config.toml
n_layer = 9
d_model = 160
n_experts = 128
experts_per_token = 4
d_expert = 96
d_shared_expert = 0
activation = "gelu"
moe_layers = [2, 3, 4, 5, 6, 7, 8]
router_score = "softmax"
normalize_top_k = false
routed_scale = 1.0
balance_loss = 0.00353
balance_bias = false
init_std_router = 0.00951
lr_router = 0.00118
n_head = 4
n_kv_head = 1
head_dim = 32
vocab_size = 8192
norm = "rmsnorm"
norm_place = "pre"
norm_eps = 1e-05
positions = "rope"
rope_base = 10000.0
rope_fraction = 1.0
qk_norm = false
attn_scale = 0.177
tie_embeddings = true
parallel_block = false
extras = ["capped logits"]
init = "uniform"
init_std_qkv = 0.0413
init_std_o = 0.0
init_std_up = 0.0413
init_std_down = 0.0
optimizer = "soap_variant"
lr = 0.0033
beta1 = 0.95
beta2 = 0.99
weight_decay = 0.11
lr_head = 0.013
grad_clip = 1.0
warmup_steps = 200
schedule = "wsd"
decay_fraction = 1.0
decay_shape = "linear"
final_lr_fraction = 0.0
batch_tokens = [32768, 65536]
seq_len = 256
doc_mask = false
train_tokens = 262100000
steps = 5648
dataset = "wikipedia_en"
Below are experts of layer 6 (counted from 0) of a mixture-of-experts language model. Rows are named up (a neuron's input weights, with its number) and show model dimensions 0-159. Each number is 128 + 24 x the weight over its row's rms, rounded and kept within 0 to 255. Numbers have three digits each.
Before each expert's rows: "mostly gets" lists some tokens that are sent to it at least half of the time. This comes from a sample of Wikipedia text that the model never trained on.

# expert 69
mostly gets: " Sa", " Hu", " San", " Gu", " Ta", " Bar"
up0:165111142085108144111141127161093136129133110128100138091155141107144136102152108144109153154106112118141088133139094134130178158159129137111137115127135124126157104056127135172101118114148169097142123159114107087137174161111140059153127139121066140103118120114118120133078134119127133105158190141148113154181148131122088099139092104147100154131152111144119103141128123141116134132145120105117122140143153116137131141130137085126152117129177141158161104100163127173125093125150121
up1:107139092133144121123147109135107123113112132150135141125145135109132164103142157144174148121108121105113148138169201118134102099118129145145094107130116134153106168142158169121155137117125163175156167159142148120133122107106131117154135162089184107176156115172094111139107133131116160132134109114126147123111151092112090098068092170126133108156113126131119164152114161148172148153163132134119121151157163143145095128124150124130121197119120183093127123140142117130094136105141122
up2:152139166101125141107171110083120113135142161124133097161123091142091100144180172144139137150157139101146135131172122154163113116104172142142123143146132106109175110142113123122107108109124159161097153163157102115121135133132104116115158131090112140147148114112141140134195127151125177114124104130106145105119146107108139119118119156129167122147118114125135145159145119122157134129125112087156070077120204124122156149101134150125154123126124104121099089122147148180149146085146141
up3:141109178113153143103144107123114104174116130116119166120088099156137114100119136152089127115108119123136181094141089171114146152128166146138113074108137154152143109150145159129087140174126154126147075166140149080095133128122132151130100172134132120132157152120133106139075148120089115128148112117128128154147157145125107147097129088123109140144176126148122093171137132137121101116109092145118106087110125069110128141142173108110130079114131122131141127110103095134150105159109150
up4:106086118117122098120118136156145110114160105119139122118148096128142120132108149123124152126177166118092137146116130100118142118151124137148151107145140125087116157133109176152119149116127143117139202147138130079128145117115155153137143106090106086126121135134090145179105140120111106066132151112155165135163122126090107107160160160157112149145115155132117142120143111144179122160173116103115126110151124070162133120128135138108144146117131144111080101181149139183128181132100153

# expert 101
mostly gets: " Al", " Ra", " Sa", " Ro", " Co", " Le"
up0:137125120146091105141117131140144131113194136114118112153146087137083120096105101133113115144136117130138101113136125156147093118102140125108132173126101143105132120136137124148102184123127104065082153160103106127142100141092134111086130139107111102138151101151142167132148120092146139157158142102126126074094107165099102133101086185084121067107120161085132130106149173142109126131114144065138110111123137128139129149146095102125136157117139119124101139105118114117125124138116173
up1:155114104093115147120108107140155132179121148118167149157111149118160126145163133120071125077140112154095137119113155102099156145133123110139149146109144177096119141102148165139136168109119121127132128146094123157160111140125108143158127167107120110115158153156111177101114107157167154169119128124160155130133136115139127148112132078108117095081139196072109150131138148102107151105117118092108121166095105129120141148146142110132173129140147106157144101121096081133128104121156119
up2:122169105140126142124106100147165111157152118138160136136118157149136116140138105127106118087155147174148133130143131141085176141101102181106124123145090112141129112159126118121128137153108125116155116102091134162143152128123084125152133185169153137171131131155158101094123132139110153130106126132107165087100135126160119097102105094081118145153124151141157166158115115141118157112116145144141133112123105177136117156184096138131160188126165148141173122126151157109131108139183114
up3:132098141085150087105116094150173144163142120112125154128122110125154131134144119119135167147170113151155104140118125139125108178134125106114126114075100134145125123127109096163191144116093171094145112187104132102119109132149107118099063127136122125116123114125138164141138160128121156134132153106106116112149166114135103111135164146110088126119124116114146096132116147109153142117118118083104156118111118129114104155123169145105147052162142133121179116081142123139093110143156085
up4:107134120112138133109135141143124132127142141104196126108142108135152091104117131181112172108137156089091119121119095130125136106110125089101118152140150137171145099149146137112139141148095169147188142099130136154121151096132138126133111084097121149112103142121082118148148153168114121147148101097103175132144123097127116082178171136121147106131132107155071125134143118098151101067150093142158116108134164143130125074144137129131139115139114110131101132118105182154122152116103160

# expert 25
mostly gets: " Democratic", " Republican", " FW", " Conservative", " Labour", " Won"
up0:091123120145151112152141090099149157145130084115132131138095135140100103163111126111105141132136120151093139180150126146134113093119124133110116162152156148162097151118109102165141173162149167103103120131111116148075141094138115095143118148142172132134098098117133125118109135104162129113094092070128162089132074146103072150145115142099119124098111129136130142117118137131110122141119125075091144094111125145107113124121145112126141168144071161104090115142093105161106098113153148
up1:170115100126124158133094110110174131072145165140157127142139111176122129149138128118109151140109123184122139123148130146094173135150175120143136107146098103134152125140133120182117157139147139121162080116134135133104113129126118124137116115111136122106145151154138116128126135127141133202116085164088080143198127144155148119140162146127167091113113116085115104123112134150133114152083138127130125119115163124145110153109155165153112083137119094122138151132146107113203126124104134
up2:128144112114082141184109131103157140112113127147141105152091127143120155139147093126108110087128097087104090183098124117105129115116130170145109099153141110144124141139132124152144119182141119110113143102128122120112122125126112121131118163141138128141150135095131117109106155127134109111154134111091085178130123173169146079096091153128123128108093156132154162163171143101102128135117119130117158169095108143104125118152108137110129168113139104110174063102161146114109099174137173
up3:107143141133139116158116140145115147168100103139098148148105112147134125130139104149113100139114134119126154167145112157161093110144147094168093156139142099199142110139105135165142105131127086129137180166140139088130111143114142093108094149120081144132095162103108148086077153125113131137129149149137162125143147116144148127126133145132063155122140112146128141146105132185205134137132137098125138134168119123119180112144111096115142133150109112171108142152136155112142095135122087
up4:154141130096159124162137083135131114128150130147088122132097122118106107111147114120129092128102146112128096089124176131120162181122114143120192144141109157124101133135137091128133108139131111181089129131134151137103136117134138141188185115089158096143094176107085157095109104117141149118128121123155085154098123151112142080147111126142078133117125136087124129113137118134147160126099113143147133077098128098114129134064107124094137136128162107136129157146086112171126136128116132

# expert 33
mostly gets: " Uni", " Top", " Hot", " Bronze", " Euro", " Animali"
up0:159187152174171113097126152094080072103142073089136138129151129108119126133144106142146104136140127122101124125151159135115139075149104127098085117110107133136199130115124119112114121140152126143093140085151149157157127137160111117168102118143186120107110113142159116080154105140119129109163150130139106145116132122173118152128133117117130123098127087108092080112137144080127095142135136139111121107142131138144146130098142148148123171100176118119156106131104133155141107152122121
up1:134159111147088087114134151153120188106111122157134112146129090116113118148156145167125104115110149141148111056141130098157114113137098100156122137129150108130113107156160147097105129080113103143159178104097098142140124148115147136105120105168113127154136127148152142095123135118115118154090137095143133138137094137136121164108147085085142127154120120113172103135179093164093109135108114126121087127116127119119160133151086097124133158103138126151122144135133196100139116126104181
up2:133098095164145145105157163167111129150099112146088107137140168170158124135116097136138119118106169098146163126143096120114135126132136144125167129120124108128147139140127167089158080162119129129120114111116151104110118093180128130127121111130151110089129133118166151125138109097116126083109066133107103090102133175131136127140145152113093161131101118123099146047084084137128120143122122135128122126178120129126163136149118078118113139179102148115081154144087124111132125118118131
up3:066142155131128141089122114171100143164124124098082109110150132119096120135151133090104145109139141150138123165124129144153106151125143152117145098138097158118119135164119140116104118116123145155128140166111102124150152130155136143092149094075107154151162070099124122151124138129150118138119116149134102127138188115091115171109126096154125149140102146148153176138113174105128135079132111127114072144144108102077118072128102155149113129100134128132080131143125167115085153134130122
up4:089166116157103168141148148111128118163162159085155099155143137101132112146145118117123160165102108115136155163118087149111110098151124128118107128127114128138109156068113117098133120110103158139134121144126143126108084149099121123142119159104125150117135095111162136142130142076087173168125107120145138141100130147133150121125170155096138114118147131136121136122116090113187101110141124126178156143139127145108088121115110130070112107169091099160147142152186131174102115085115129

# expert 76
mostly gets: " New", " South", " United", " North", " West", " East"
up0:134115103143140128133126169136120136132128113122111121177158100195124092124143118144104110104119153136120105129126114140151122119139188159109123166114160139132155108153153156143098127097162149129107153121115133148099093138143094123155140097105102149137169097112141105130148134174115146110157092173123096054151086176184116114134088179120134115082157100102115116105118105121138143131121136172135144090122125121148153122098118141153135138121122097152103113132094136102160087142130136
up1:167133154117178123130153120104150136146122117130121155098121077110103161112110154140064114115120120115093143098147117146095105150150129112118160130145144153187132107151158119106135128107109140132161104176165138145165168174166157135142139122099125124124092128141140121115082107109157090158124099127119108172114133139125146149147129111138112128112137131105107098154171135148126121074131090126077163164119174121132144122134149127120102099120185114084109107149107121106139165133162131
up2:106160118152133096141147157101130138177080139186115103162143118184093116119107150113116164086169140173096135124138088114136144148115127145115166148125137128083121164141091118147120107171132138152129142160106119090097086066139159115141113122123151081142097087104140108084167101148112078135113145113107151123122079131140148122163116135115114150136165146129134155106151115116151128150134130129144091136135084118134132126106120137107164140137116149151166101125117104117150120120112120
up3:116141119107136155139128126104159125151106120110121119153108124139132088131156143133113159094138128163070138113101149171090133185129122156134165087136089108096151141146124127119153153184131089129114112141160107160131107136123151104105101145113166141150100166112150117155144119146147138160164109083115143161142133106151169128082112143124118125088173152132185136119136157156133111157109107107144126141115124134081093133090110103120157130137114162111130150101119121096111131124203135
up4:107098142106114057147101153126120124156137153134110106129139164096107126161094113131104102085132126136130121113109127124167125139167130118128133124123149121182164094175093158138143114124143110158177123105132112111181127088122139152157111174132135156100107131121113138124200143114138128095128139072110153117113140166164127135117157099125115120135151142079142145104097117118120137102091110106138162153146157171115135107124097157140106146086100116087125129120145144150146084160115129

# expert 59
mostly gets: ");", ";", " &", "·", "featuring", "​"
up0:118101121099112129130099097172090108104108154178128086100147106169115085140126129142174116138121105114136109126146107139109141096164178121144157152117104158104143095113126120123134114154178101127145127097126112131146132155183095139095143111099113116134099178152140095116160155137143127133150142098100106161097116118137141105154120143168198151071140114137159142115143143163141130107088138140142145099157098144119137139119140121116114179111159158133111108130103129145138113165153153
up1:118133082101115137141116149134137087088111160140136112093126132154117109124065159125123132125156134121124207133130167097075121146149132133103145125109127134124113099134146102118164126115142113161127142179136092122113140101124123196108149122116133160110098110119123127145130160107145108109153069112155110132090116104112136168176058122093106114136169162138103159119101178142133140160120115112113152118121110113155120150162156119132128122106128145120146129132127086122111133089117164
up2:107173124098166125131157128141127087160102124135144126119068139151104110106091082119152120124134121120115108129105130151139095114095125170148070155102153124128142129097116141120103137165102121102112157123115103100145101124124123103084097096099109163158075113114165098167146120081113129095107117134090129099143144155105131119119093149141136165115128154113167135161129130140107152135092156153149152151169128086162122077129141159138145127139101128146184160141157138121133113132147122
up3:080115123046141124104085148065137102115159120167128121140152134069141121138136151150083125173131156177098114183115111125120101125127140120137126164154131154086148111114125119122116119111139148155164090126159160101130104114130133123144168133101116154100076123110137177152155135157143113104115127126139145136150106142123131136125116165129155104114120155119110115128124182131121112137148096100132106122147114111168160149160100126164146164169141144089130138155114100121114120106114142
up4:128120162098131165137154135115137080107128110134159122136129106100130153122137134117105107147150121145134108126099106128120117114142149102125186141126059114173124127126191157105120110117125115126114124112154194152120108179113092134142171170159148148140167129120115134108149116121134175142143102151133078124101160171110100122186119142146105098120111138107125094116142121161123136122127076123131160129154116153156170142151173126156143129170099129111134118167158124155106165124139124